Experts of a small language model.
Size: 16 layers, width 160, vocabulary 8192, 11M parameters.
Below are experts of layer 12 (counted from 0) of a mixture-of-experts language model. Rows are named router (the router's row for the expert), gate (a neuron's input weights, with its number), up (a neuron's input weights, with its number), down (a neuron's output weights, with its number) and show model dimensions 0-159. Each number is 128 + 32 x the weight over its row's rms, rounded and kept within 0 to 255. Numbers have three digits each.
After each expert's rows: a language model's description of what the expert responds to; "comes after" lists some tokens at least twice as common just before its tokens as in all text. This comes from a sample of Wikipedia text that the model never trained on. Tokens count by the router's weight.

# expert 23
router:136121169115083139172131143152174133181157181118106160099125164159110194164082120200188162161139102140158151123139122141117119107146133139103109123161168114061198144090106161121170076096085080111126066144118101155171122115075125176073039100141142135083117147094152113132153121132130138120126090079086140128074179114147111095169158153165147117178137118144105110113079126154093113111159104129138115164098148072122123144074162116142091071125160099181119110114063148051165095162141120
gate0:142142117084059171100190134136085147123086081119161129137157100132095114184161138125111118094145138095101145140101206163126118102159166204196122148167160124165135087141147150109167114090116067099099098195131118109144137199165104145125164112079162126083192106125079126131150121083098150135122163125127167125124121086130155119110115104067171121124214169151130123125134103116117133135077131127171093111194124177081143093101099126128165148101174109148186122165119089141081129125103049
up0:070100152155174142158159165121124113175158069124116114144164124078124176082119113080155126086104089118142110132201139145153123111126141146090168085132084112218159122141117158097147177096131177108138175103154113088131099101137114193106097066166156107138200055101082141106091121165158175125095100144122158150089157157132106148165164149099099164171086119143066107138122169159138133154132159152192177152140156134088162154065116126130110156116069150111143140141107081125115118148066091
down0:126153129102080130121114112087136127211106111160177101152138151078146098073135112103124164139164117135112107149164097162085117106126126196103062134142160150139096163137153057078133143146121161110089124121134135100079143169143180084097153143111168057111196114143104151134128152117157206088167099135149121102120100098145068204158091067094119126099201161181123067147118157130164102146110158127118140140095090177127158081153063128124186151123128121119176126158102151142146124089087153
gate1:164111076102126119162096108120174166140126159155131131172148161134077095158131115126151093167100133062144107152114051139175110145136115127132187071068129096126154101106184199138114133124093089148095114145139086149160147112118120141132151133168182150133100175110161140210116114103112176142181068119087190152062144116084147139158177151154099139133131134128128053128075175146136158088096164150071093066157117109163140113135161156118118177135102078148150155100105136067167092096106109
up1:085110122141140138118106155170154123167147125101113079079089113141114158150145116122147127096138143176159095071159156164128126129172133123161111158164134168154118156136108061184174178150077213144164144102103112112114059146125127076087093154122117052125165161124176100108109132120163130109116156180127178142162076080117115125057067110110130114096109159175162151084125111113121114129139177155191114148166154184086090167127091174104162128153128115095102156031121109164092138087152138
down1:133121117116175204110112156088097094152085122111161082112172152037147124121160164134169155148115141087120095175132077129086187164135063170112088109135100140120076116169093098137155154158152124154151130106176156105112106114150164120121083080120063076102169101167129168144177128131092139119156155150183190149121069155110104203117101096150152108166164094117135128099099102147170086147128156106147106210103092186118119123142118135127035132132132157120102083159096117143123118126154116
gate2:081149109125173135106145134103086114137125118117118144168205091133088136115139123122163202177110113175152110144091100143117145169111177101095146142123125104165114053134132096089109139133163120090149099128198155078149089070108142186081118119101175092105167152096125139138112101107153122138123199122110119165111133102097173094068097081115134131138191124163137129177155072158104132094116167110091114128147109128122195062161138160154171088102146144149138057068058116170119138126203154
up2:121157158122091147151113131166107168138124155138156149164166084135128070077136143130126122115151131088153122119099177141116128072095128134196149121144130141107134209083098141170126105102128067136094126105130132055094162190132092150161146149157131125211171143097101167142122181136108128121126114111124071173097141089146128150148102194057140131176135148086069125102134134127110131120095113078127062131189144117169160124117166090140063168177087141092156118163145151074169071130046120
down2:071065169155123061107137148135109112144066180061163098116108059166135146112100126113086147116179126196152149143082109103167100157111102117089117126112210104113150155111116138145143182159166121116134071083151175160114134122082111096092184117148118122143105115103092101116166190190099148123090069154132153082097075128104138147104062171180134130159153126123182167126128173109119129113145175116178157131094166150167119090153134132080115122137118109156195126149144121162106128164124077
gate3:102113089069161127143144115165155096088095089134094135110131108130150124104054160142148196124128051140130129086127183133126114128126139142087152130152126111072133099146079118127117111141137110098131069107179130097149101110138117192153081152133203065115145177123191153143170176141172088111135123114119114107160189132151163138109092138061109139181125122157149128099152149158081092141126229098178103154119144144137187108129168172107102110074147138152141099089080159142150174054150092
up3:112140144194126145111161137140114115120166170154128174092144176126148154176160088163131064134105204120162061146148073128130169164147084152192112141120108144123189126062149120087118169085117104167071178169069114151126161108128149130124148100128088125123089124128131096125115098090108127163153107103112118082112058161128083090208162126172153139149067088136101135145109095131166086113103126188119138133132115131118102189054108113105110102145179132157123200142148093094150081166115141
down3:079149101136120064161130083117166158170156167107107146090138204040152140178104134163086106091116149085151089144199071122141163129123137150135091083162116125100111132115121173069076075142097100076152133145104154169176122074134150133104087177141107112118131148140112116199185112095190148066100133085104102105144106159130130160114055073118150083146110119153114083137167142132178211160144093119196135155119134126114118166134106127157124114121121155139172105148115136150146144107147136
gate4:135111118151134085073193157107087110137131129142188145169067127140102141106158208110136149093101117134166136117114117201140128100129195100159127123131154151130095120155105127128198155193082127123136084150078152104166163106127093114109128137111126094185118169142133164099093132149141086139050136099111124142133109143148040187098092176175136124158212114167106166160135106134125171119145102128097135110116165075201108079118116145136148137084067111147050120135174142096124125122105093
up4:087111119126124102110164141123164119140125101148185099119036130126135156123121152145126074162174156184114152106132144088072147152094103128138129104115108145139149138160027189132111141173181126182115127130119169131139130170130145104089115071141106194163084134123174175109138137155136014163104130133127104153100129156143166189086141084173124146116157037162068090149130130127133094172156142147121118158132085133124145117127161103116115109149121139121055078125181133055138088146127112
down4:105089108103082124095146165140109135142159157142132208196105116243146140136110145137129098129139087142117170091090089122118124163092160113143052154135153098105100108141187121083153170117156186148108076170082106135118079104148135119122148138113137134148093166091168104105104120066175168149119072140163142119157197135128084125145117118148134115082184123079128145130103124130178155030166170132151147107151099126207068103111113173096144150139137085114107108109135081119122149152146108
Description: Line breaks, opening parentheses after names or titles, opening quotes and first capital pieces of words, as in (born 1994) or (Latin.
comes after: "\n", ".", ")", "\"", " \"", "==="

# expert 20
router:099121055116178114129155131136136138184124174153136153159138167027053191143116156174176167142136122149145105101159096122108114198128137114091118130130140131112137153079143178081148101129135111098120139184143182167130112098103163189074033089109127090092119171116138178177145125151125156124155112083103088111093153086128073147130099157142108121218119086111176135096119130103164091123134157189110097102130150064139152098136130133110105125135161126152088126137159136110139111109175078
gate1:095149117157111124158110139133139089135191117182181146165139100092105072082139162205130116101176091094083137144093171178164153170155138145097052074144129117067118114104120166154161137126130105148136117186142081122122125206177193121094138102133148164163130158146129147081149103179135111098104089087103134127154118116179141174139160166152102104094119091120211116119083145097171091134149096098178125117127101076100091132101142076096122105109151114159129084075172177103086102106142125
up1:181097196128191186112115110115170118135044122140105037136148131072183107146132083071134162128068189107123115143200101073083156131064126126141117175145094156165127205141119119152145110106118147101131123100170132095150108103107075168173122102115124109136076139185124146180114176104119127122152107195120161149094148148113166095145071093099136158114175143098066103127162141128112150135064160115116127127137084152103161105184125134130119108127129144099154142152100081149145114142138161
down1:123100201100072136142084119108119119172141094211155142188101080170164137141156110154123161124171072138138132102162097096164119153079181124102087096125110173141121123105130154121124167136119137109108123142162169083110133162143164186139108155105166114127138156207105137121139103074124120179141116116088079184066134139102079126147117156145141097089156083133084119172152146144122092098074156119127061110103092090193209097080107143141091162095115116152138118161164180072138091131119090
gate2:141158139124168090128176098111141158093131148088138122115121088078103170161138133224144174135141157092085117114142124094138149176129150151165132147141068161165093120120189121157075101155076130116138106133128186133115106093134168139105122079057120151122133116072091147118120120109117128168143168130101083089141128137205130159099152128054108116213041133138139128176086137060143108076167116186105106143116108147151163101089083109088121165163114105128173140091144176172143149162157105
up2:150142115063174131168139086067159088101126137172160111132173145118147175156079134185131063138133083120164158068144143134165118210118142161084166139118110141101122153114188067080160116112137192131149133144165116091146115164126146103175142130083146094063144117140181156142143093121066140182130124119117124143141140112126128117151123101136174106085070154103100119131107085125107156105153151190158056140097172155110176117126122104085073107145104128109078149046124143129140048131153153
down2:104148080118108100094175103104095118136051139078145136151145115161081135097114110067162097110174141196121138124133111147130055086117087143098120227149161124119157118140154130116088107150164069126181146096165147099157100121117022095126148150061167155144137123115099102152174091132093136129069216133146139145129142097116123163120147181120134140132162184122149121111146196110080105148110176081132118126104144190127192092184137117074137128157116137153130116138158152100150135129124143
gate3:108099162114140123093174096104120084198127117096078120170135132097134114126125170116143137139089095114148180180144104088148124118123093115206117115084132101149129160155165107171175137182100117134106153098130140114148094177153121104103119060052122122129124117198138160166097122147213121159133113169109087146050154139095132138097101147142116119092179131097131116113137050101157116145128110146177094143117125181175129107108070182108125149102152080124118158189126032144130144128194171
up3:157109176111151185085092127135174131111110096105167152186156160102178138115073147092128126137146153115123122075126095165162154162133147124101167108078142108108077089145148070127122149081138147198149043098124139170118086097155140118189108109100132115114071187143105130104068077091161051105077145174126089144161124077137211168138135110131127166114109173182139125128113142148171186176110121123110121112186137093085120095168144090147146164148144093146071103100129121119117094137103119
down3:146128133091121138144027146118169134117058132134102115105174134105136118143160139062070144111105133152137100139110095147170121049134182126154177163055183135150170142079153122103127086141146191167111147146135121200150168103156108139106100151152136084099080074114129135103075152168154106119138113067185179153086118163144153153162105156091088161083090089143086132128153131106129143198106105124173157149098194117188102139119138110106113114118167103096148127104115080092117148129162158
gate4:068150082159151167128195131159161119194150121140206134137126172142105146114106113144139083117091175091179134169078146129113106118071110120141099100154070134148114082132128150132142201143120124108129071132171108161119078101116109137109100118103127162136091124154181154161146124147118153098115152153122171152119133056150105068188143130066100098129140110121138127204164078103106090050078145147113156096137164111204127125154119093094109112125108180146080184121185085116167135087135115
up4:098089102131133121124094179077118119180114116153237186107146131151124127130156142118100121150114125068121114136060108139080116147122102105119103167102110142135128125119141206161148187172065155120159120128131150139118129070142136081127096121145149151163114172120127100129151080104060149070156083105134139215118141064151117090133158136154111083171093101134197120134107151140130131139100201158106151147159121081154196087151103146159123187107122178144149132147155089133153092124057160
down4:106072126100170123097159154088130135109132087121154124107161185184149129103102133037095130101128140155136152133137114125140096075123098131171116132179194162132094079104122137140105164164135047085101137113073146138138122195130095143096095076100165125119114171128108150094108120121184088123138126210169088133184156147155102089043144102157081099138102103115115088106117140144097145129129165160151130157149138179150155120154172197110141161106172171135145078116061104151094198114130138
gate5:178084142132181140113151110173177122176140151088089149160164128154172133146067057062118091136054152192108133123118103124140117136142087107052038174179160141144140109159156118047105118152117104095156114144109164198101125093088151109151101108130158152122137091172127175133115121107160109129128123122128133161096183145144126170110077152112158116174147121074135143164153163075133120116124100141152158102135087096188139105132147043116132140158108168116049133101098121154138115110107125
up5:141088121211083075147143141150098134075127088043132140090068105175193090104108129142118135175132151074120156174131143152076073145118139147139122178138077189103117135130113150137186140172146112155061144160139131093126130155085084150088120111135110161133122187146136156126132084156152142113104074077120130101135139193131085150163119120142114112139117146147063121106163101118169145116177145104062127124090150134055132126138069159127080147140115154137205140155170095164119146177092143
down5:140121121144078115142164160199095145118125185118110144088117180129111124095128185203151177129119084124098158148067155143157077134100094105136130194086102133106139103103145064090135121188107121191129148145126153113157119207121150146131098156149088121162139173153139099085112058176122098100138110155049087153149145115091143126101125150119133138100096146107198077143088133169072107110123123088060157083121151071131125156151182118120144077159118115137145134141155111135096102196117176
Description: Table pipes, list dashes, colons after field labels, section markers and line-start The in infoboxes and tables, such as Born: (age.
comes after: "\n", " Coordinates", "°", " Kingdom", " Total"

# expert 13
router:084153125118133112103119121136138091151157153101095145079148141143127177115130159153179111142138103104216145114114097114101114152093138141092123086175146163120150146125139167122133096118061090111140088129116107109199108108155148147061023146131136129121149132135159188170158120142137129151150091119040085142120168113141109157148094149144100190246104113106197108105138126105178157101139123134108130168118134057123157183106139161105124093130178139137157192135116097106111060117111077
gate0:099130114141107153057093116132147094171140146154123119162088116148180170082095132113145071135166144095159102124110075164131180143135104173185160144095138089149106106125166163126115119152128098139184176172122094139071021062176177137064121152125117139143102107120103142152114168121112138129192059111115147091123145149120081097081090140122109124187182188138130138160091092142173122115102145059069163118095160117079163073136155125126133102145164125131160143165133110145103137070133136
up0:178099128129165120075140151165126142111129167144117182136120101093181119170117137171103126051164059141107110148134113102142086198230139121181156127129100108179133106116144130165041109145048178110102142189085128163181161124174122118100143150168099139158202106119116122176099110048132177117137149085114168154083112169097100128140115157164082139108104112132085117131141113139117112118131151145129127097106120134085154041166148114125116107098124118133104178125162100108122156092136113
down0:125071079166101134187106150118073090171134094160166079108112224092172097102113165165142161143100112095131171134103129155116128189160081135146113116114132182137151125159125137137152143070100069114140139068130187147145172139151120139120140127104075128112142160126166119153126141120100134149159125121091130069145081083152145113139153144153202155101182094087087138138174131154072070179088118099137220117130076062141115140106110150132182137122106146083135093139142123079085112145084121
gate1:098174125053114133200096095123172144129145098106089154056159171125122126063139111172165156145144098065193187112119072139125097142163129159140076152119122171145115086122122174158186128155104128144114061096138075125202122097133125138082111148180167105086134108123121157134176087168084124097116049162114112129147088162186150132122089102128106195120200176138163120134160147089134110140137128096139159110125137092107186098118105123144155156092100142153160140149158131133082136099116104
up1:100155080107113140112159178143166043142137170154175113085071157126075097162130144089123210173109112182181075103155129136145142116158119154151086097130102137134156104064126120117092178115107134139110101151090136121069152080184081133140149161161130163130124157090138149107127076086135142145107177082123083089140089185108140116150162171121159112115082098091105155122158172098123148130125129120051065077125150098114151127209133118108153152090117181121118091122128134195154143143164152
down1:098118172150072133125126112170115119108141117088138107088116082126124116102131105091144125181106142135151153127081140129141156133120067137099179111124179066139114153107156110134168147174134145088135120103129180136152122108106153153150152176153192094113105159084136124057127104201120094146141188142123138169139135133104113038199091117102159155110144109120154091128199076111209140200154137109108134104095155088091103156176173049127056134142084128116167109139078098171123109128163158
gate2:123145134113153139150118151148144067154136160152158140130146161126107162112046163132125095128073093065140121071091151083158110084073122115086099074158164099133094153098134176107167045178140128179113099100119113076101100063074145126121140148144152174071149155120099132100166147170131173099187090143098131126178142162080131134141163156168113129122134067098138135107160107145207148124087123148085115177160128154122149159164159138126149094146186084137111149170063165110127143161094172
up2:072154093101153100147111059084116139148187197175089122140166138120136108127127115094122134098135151128190089077148163132196114129125136121123151134161154096085140153075170110063136106075107134133078133102122132115126137177153164097109146094087107133083106176142186094143117097107146100189156158104068130077122133175157115094069166083110160151128129140115085114102094159108216085121113129164114117105168155078191187115152164102165157105105131088170129123186120151114149133124168175
down2:067118097114106189111138149126143184088181134118171173121174114117144140128106064151142109146113103132078164132111146060097093153161165153135105076166170100168095100163146141117103114115206173155210178133145168152143132121129140074150194174133107038146099105116184116110122133112136143107087121112061124129170164090144155118135164099159116154081148118131148168127127106079103087135105093066098141058091120075162181118109125108141156164126093092128123125116182107148124120159117094
gate3:172104182101122164148195131109052123118142124084109139107123152132112164098108109152160105133117103100157151142147124105103113053163082151131188123196096199136102067123071105126124142101084155093136153155090100134102158118151173110121113107153174096119110059167123172077143072116125053142117114187095120109162165125123171172153149163111087170132138112170151111048121146115115178148069155208115139110127141156156095163119109156126142119100143111119124178142162119084186105088106147
up3:138155086159111130121108085113161098106134131111114145150162181154141145159102063110127160173104125156100090119182109075125074095111148072145134100183161195122128159088152168170193107144114157123171168153094113161109083069112101121136138136166150041067128215106157133090094143147123074081123149135125175112106108118141181103098108095139146132172170132107149129114079123156139130094059169113114110120132178128090131125155079129164114144135118177112107164051089105121179113186144154
down3:204115138110158167116115070120106167168209077097160132157091090168148064162102034123151142129126175141120131147098076170113115123140077082087092158106119152157067166109137156143129133116120117073117132137132146167117173162126118153182193139151120172102111114132147154102118093206106135135110191143132099089080111143121126138154096095142115113162175179075112130088091150082093131145157102126121165132156139154087187084132137104113138105114099154123065113069186104167123141123163112
gate4:101160170136132115118168133134142216083109043136131152130133093158106206134117159154121082187113147129167135099143097136116127116126130176099121102106139109129139111095098159127130131053074115171035173134138124112157118135169119118137096094075121140159185119123192106156127155129117154114164076135103152113139209101141114157148109125196119154155113149138070198148086146120151089144141101129157161139111079080064118211106091074123104170153160154145137112088142089111103153113124097
up4:158118161107128136126115099124133144129090162136118169196179148134111174076096167112160135161113144137165152098054169145175129186078139153169085125143014107108144131141112119141155107100114128076119162078158135124161124152144116147098154071160135082071103097158090112162106078111114071121118085177107163096175074084098168134153162118088206142091196138090153118182146111134152143097103094125134094138134127122183136085092111130104130110158127076172151105112137195145127134104166121
down4:096148163122086126184131133113116127096161092151139144102145121143068145087108100121126077106119126101156149169120057106098141150150195154109129198151104113121203105180131127093173152107096139094099148110141142138159120111130106032154120214166107134112085115147111107145113136124167146155144116121152124097072126191160085109136142097156131080149125079075061131126164150185116097125199114120091127150150150118133170114131124155133176137147149137199068095120090049156133101138108203
Description: Line breaks, cell contents and symbols in stat tables and section breaks, such as %, /, ±%, column headers, and scores.
comes after: " |", "|", "==", ".", "-", "==="

# expert 31
router:141155095086119127160128117142127131150162170164104200131172137117097137167135112152170146169146122192170156120139116148074172171106122147083076141142155067091185151092127104132132055090100100097066095171121133172145165127119138170080055103141090091132130121101135188159128114194112147119182110087090116080108102091137070118182118197155089124182146112110158104113125129164151145120094098189112106127100158120153111155148174081132139132158124129160082087152095107097123101191160094
gate0:061102121156141117126147139106145143151099172144152193146139164129113109118102119169139195101207083130188179160141107102113146171133110109089121140095132107106156146207100092153118044131090129143086049143121174134116126141117143116122126180142156142114121148103117126147104144105072086123165080119103126143148145103141114101144129120181095099090153126106161195182175115133156109081082084212118080107152046165137162159101075148124152146177177127113158092108105118119086091104094141
up0:136061125151046105120113103189115086136143164106091123111077117125129132118132037114099187158144077182101131184116132152117153168082126181123121095076105114068175162213099129135110066131114135126078091122184132109107122107178109106108139155161111120161092160165118132113134131124159105082118129068163120183113090109145145120097161153143125101096145104146153140178083110111131117114156130150107082117165143097161142154200142133109164137207113158117136063164131159128085185159151152
down0:119106159103180139134100082094075060123125141112173147134119135151122095117121181098145148089160170146180136135148154091164158128110107115140093137105111232105135144108117100133138071097121114079104122085123126162105173078154161103175207148054149127146117077086120144146147139099137181092119129146104131122126109148100168150137064081150129098187119200139158192117110169128095182136127161131086074088104137115116052139134114081140124155184154124148132128130141051140117139135191162
gate1:150177142158126145169100128137137110112126094063167179202148121136134117124154129114145088126131114128107100194135179118082148154158139118112081154128169107121084106101110135127119123085096172158111025118051067167102071129107139117113129142114146107201143134085137127074124096109166108033092164095127144215164156075110126117137152169144113110093115143139132120179123132171138139103116138138122139159143079165159094118123172184090137149130152176161117140071146145130145051115089170
up1:079199149151154132123179125185142110116141103116093113150135140141092145098173150177146073129127085137117139149100146156073182121169085122161145145171194101053141153164101119111114085102098201103118163115145153172071109125100155174103123112093164116103155118146171152091073104168119116088141132141111161146137187123148134093092087071179145114080134087143093170113216132118090143140139167167147096089087089137166158145093185146092173083131141154171096114139063128151129112128130106
down1:050180140132133160130144100121103139140128123129135155121076154152106157131166119203176100153143154153111133089095181156118149177101129160130097126073183141152064186125149064115118158144124112123140231113151138114080075133094122081085075119123108190145145071144103081141139119188169143094047103177129147114175139165128140074105115122131124112177123177094139153098158146127146150150136065117111131148140082121108139191140106073092104130112124110170131133145140122145097087145052127
gate2:129119103109101094141138173171089161135191072120161141156125131160118139152152110206135108140104182129150092131134159165158150109162179074182125225137177181112152115122155129123114161109059141075053157157130113118158102114093134123107112092097110143129134153141088142140150150082112188117128098126083131150105119064070111174182125152171117128107112094106094071112114085139127120107101100163134052154166116115125118159111151134124163060143148106114150211146081160158148126064138097
up2:118069127130139096107088121161075101078158137172191116143138135095156149097072159099109140193120152098174120113135138074105143114165132030080108151155162075107135128080129151147135156119116097176106114142202118163130152184115162175134154135184049096156075136110126060125130147121087170106158117132142099120117155091050162105171126122128075152122065094136125156173079158161147127113073139180099156174104100136146165154130132116133104110131107123176144167137102117155125174137139084
down2:120120090096142094118113143132153128172169126143125130119153103160130194100151116165242087149141145140093139095153135095153138119116150105099162130156085191138144161106143071107128166119135159145131139129126119064190078057076137145163126132077114096085138127116095098146067181119121133180131151162132140144165136129074138155161128108160142059149102154102135123130101155086110151169110087111070104172090106143184185196145092125126168095089123138057181086193070129122120098124117148
gate3:125161076088099073099142079117136129136085143165158179184156138150142123082112106131124117117131117216073154129131121170206154126122151128134103143090152140130168106098059137119133124155177090163078136083152127169121107126119150113096126146139126103134048146104118078120135128156140138076171147127101037093087100098134123117121083032111122128139146143134132119117154076106130113133157112141139169163148130171164135154107168118100096069099155134097124122183202134131147199210139175
up3:138127115090090142174078092113155160153162169075093128173138138127166105085130152098131076135116107187115142083096124136067133149108156152162151106141114128133175079153072195154181176176162091095092190069168152123112169083105053176123129166122106128100076089080114088100115130148182117068180106175131142068123142114121152163095084136137108082145126147153127108099133150141132095169128183140110154138116143124121095104110181089147137147142112160082139086126160179084082121184139110
down3:135164141092123116069135193073125044200112174117144121096072101134158090189091113121135156120121165151104106145118123115155153127081144178131159154125153158144085129198136080170139165114037187142146124116122135184155126103122122145121137125158158108155131131157124126201173134176089111176110128137084114117122145130154133144142107163118125098112101204095106128152145125091101113097103118138103058160164119076125095118023142140172183101081120123108100173092091093155098143118127146
gate4:187196123086155107129132126115085137091093031127126162078103082166148089100114117068131175192097166123134150102083104162134129085127185114094105162187190154130160118119106144110062062109139140131119126139165173094146158131130172094117108104159116126113097100146133137099153118177171094134120121118118149139182175113153076149122142142124114172122125135101066127099095187126118168153109055115125143167093156118120110151061138132146120091181139159161058078169131168152114138120162081
up4:149080166119150149073096098103095171131157090171106089175139070106187140072083135148141201152122138157113130181107169143095093113106115188083170202147121103154191076179140128139173116132109157176138174095143182180153079164131086093093126132091091141100112142107111069117110128116126130111120089091119124116143195175113149137181132142100131127176106095085124140179179077093172118181093118142127094114093101137140121091133135154159103153158134113072110152134097115118128095101069138
down4:098128038133170125100132134115119100144128094102057182149144121136148145127146113144200121083147109095148126178121158124106138095149124147168159180160095110095165150169174143163120118154100089165138156108154091108080119104057108175125146127139108161195138150150143041089130112131149117089143088127146143112087085086128091098067047135129217112096115127050130143103131160188136127128116101138128118126135132143187061151097122118144131101148139127140149151201182120183175127137154115
Description: His, has, had and he at sentence starts in biographies, as in "He has released", plus some name-initial fragments.
comes after: "\n", ".", " and", " was", " he", " He"

# expert 21
router:101122089117161105103133121137153141207121158138126136120119121068070172118086121117138145153156142145200103122152078123051127155155117143139095132180147153094138145146105179126087105128086115127111082179110186188164133109132156163093066112124099131137146163125148141215145070144162149153165109118100092125094158117127155131158084171155057156204129065153178119081073151142158101171102158143127107155136152099151120146086171133102127142098167118184119161079125098127109102116170054
gate1:143118116133157126091135114133180170091141137175067124095110115079141112176099129135134169098153106130148125107096166177076209169046138108142089077084131137100130153170114110172090128123106145128137035098108130086181115054128150182109114127099082161158080130109104151162114154134076139175152176116120098147169092051127112146201123170161145195131098144115160156107120129119148125121127135154089143163132103108166086116102091133090171127130090161136126149146186179164095096092151131
up1:105107103122131151136149150171189155144086115136146108159109093177081119106144127165133170130113160171140110129128083115154150199141148105087152105176165090092144130129093125148142100139117128118206131112096165107138096108075085110150119117095147140133105156113237132168061191118094123086117161117168079140121140138062129165131136162109151163152164155113136104118153147146064106152114145076126178137095153084120120102089110081126143146188132066026091161143096055106112092087130138
down1:134106103100086152119115083117154108074118150193096124177182119082102117089147116156186155190148162127102173112147128152181069099166147094165155122115147134129118160063089152143159136135110098176103134091085168122152199073133119130154198147118132124145148107099126128113099145163122072141088106120082119079118183100109169132127181167119121148125141055116131084103175159172097164123111145135109096086048107147152156115120101141112146130071117134206065151137105187117169116150084135
gate2:161126150122135108111103074172107203179070099123139116108143158112180160123133151149106098193126120100172130103145075153072109146079230129116128107140085138145114116080111129098140125086125147176107119150104117117167095185115153141126143154095208076147189115154115089185084133185162091201172138142108071105120170128159142119123082094134068121126158108105141097068100110143162142145137113116168110118130103122145164130057169180111119154182125116127118076178126090125120101162129138
up2:122128137147161109145150140068198161130157165173086176147141107097117071107078062124127117173132100216131130126094146127163085154138117091101072139120162129117098094195143115128131111162111116082122082144140121170115157122114120172138142103129080115107151123060130101065138151098138157145188153067132143109106066130114103159128165064052116125093124109143109163118113150106137170088104156137105122172097153103077093164182184119161087148124144088196128086095179165127118166179122114
down2:109104109138114106121140203156110088115123085099165166134087137113071120143156125153255118116185149079088147137132135089159132137158156134124130150112146106090132072104160145112216141102057131104053125114116199105149127102122100104124098096126128157143103201165121147109144125173110108085144155140081096146143104153091087102149140195155160120141140135166133153174156138160068134114150125121140153163162142107115130105134093099140142125116059158126152084127142102119197066134117072
gate3:152149089134120138127135131162099157135169092094109125096175112124177124100088079091116154183142125147145139136133132134119131084202153132149123175154111169174106096122142121184139043131115138189052101151173128128121110113142098141136125111137099101160069140107117115146179110158133070142089078148116162115122127178095188178151088214107158142170090121106106094092138101116171109103147130072107107140111144099179229091138147088124054210134128090133153132114085136119116171157116130
up3:111097092128213117098112116128128122123123141182138114105091154137117173119121168150122122134127097126165099138128064145101143132184114083102124060103188159162123135123150095153145128162118137193100137131105120178138138134185146086162156132160150098140145232069176092149149118106052171085195143106131114156176118118158145122165106130104123127128090118115086162109084098096069120086071115191121152152138133039165133109072072151124129107104137098080115187107135075158127119122102134
down3:110126179121082084135136149139114140104161169147121105124104086198104121181151117161112110122089113182097155118110157125153118207130124176109125146169162129107129176156101173065116106092099138066132156118142120090111078140151115153120189185125174117128134044194112180110123128133099072175104180109132125106144071155137118155110132126079128129176096162107159096128150122083130101172086169069128114109198079124091033128137146106137108109118129085188128100131160174169146096130116122
gate4:127093127102144153129109106123137098077111150122073150133108139127135110203110110121140197099154184127102070076119135113099172061117092145145126071096137137104091141107112085212189193119122124132155151099112094139093152141130164130143130106147143185143101144142135132139121145144085168144074183124159130102142128102081117187168108147100135202102146153188123092188159070085064121132132126116094061125147148092164110148132077087174143110158204171146100162089089123136137146123099080
up4:100100118132097140133139111098087138136130138124109136121174125105085154119105139148109144124115091125118127175071106065128137067139113146112072130115157116086113107127145191104194142124148153122151171111147118113137122106101160135167129205180146101107131133140139170139113124147126153102177141147175114132182151090190101117167052085101080150173115100186098206088135130139060176142134170111123164144129143063148171125083120128174142133123121103116100128054137012139090139080058165
down4:145134102125114127143159138128100106105122139129111096097119140102130116111121170143088057182148082116121165115105132106186155204109095128182097163147097141120138147136072139168052110221144124119075157134157178105114159241094120180112173116102088116151124121185059087144095092094149135096111151115132114109059123161141130135130137111158175192107115138064131127124113148191090048120151124150146176121148112099154153156162153103142115115118139111144142090106142191103082096103153133
gate5:121070144106157141118129157036133083173122103130121160157133108154103115145181130126125172175073089088163113116121089090139132146096171077150184145158147176118101090109144084137161080141068140163175131135114119115165119107121160113146114070143120187115188153093084148161105115125125144134148151102117127145122153105144113167159093102057076137174172119143190177156086075187150141123120170194080069146146112116114140079072137103110128107122137101181123186133110095167098144081162094
up5:123128093201156083102107193153069133113111108122151135137142148102112132121104146143117135122120140126086111176168137163155118174138106131147153102007137150160117164084137175103136163140126113178141126145087142134158163159120158139145150115179091073067157177081194114131129110085081118131146091134104105172124176159142112074090118142149147153149109129128110147157085119108124201107108062194111105156176119125113165131114052139154077110118124129082117133125126102176195072067132177
down5:135142090149083135115165094175135148094182075171120074080127049121121185179177099106095096096137124152095173079114131122174157111143107076085087097114055078101116129117099141126153132121148090140124167104120140156122138150143123152086200162118175111125156124114135122120099142098183170150136082163081134104073134120115102120126124143109134114208126143123096110111108156139186182133175197089135131075077132115093098144157151152122166179126091091143133135147157167159096185192094170
Description: Function words and pipes in prose or election tables just before a number or name, such as population of, width of, died in, and turnout cells.
comes after: "\n", " of", " in", " ", " to", " at"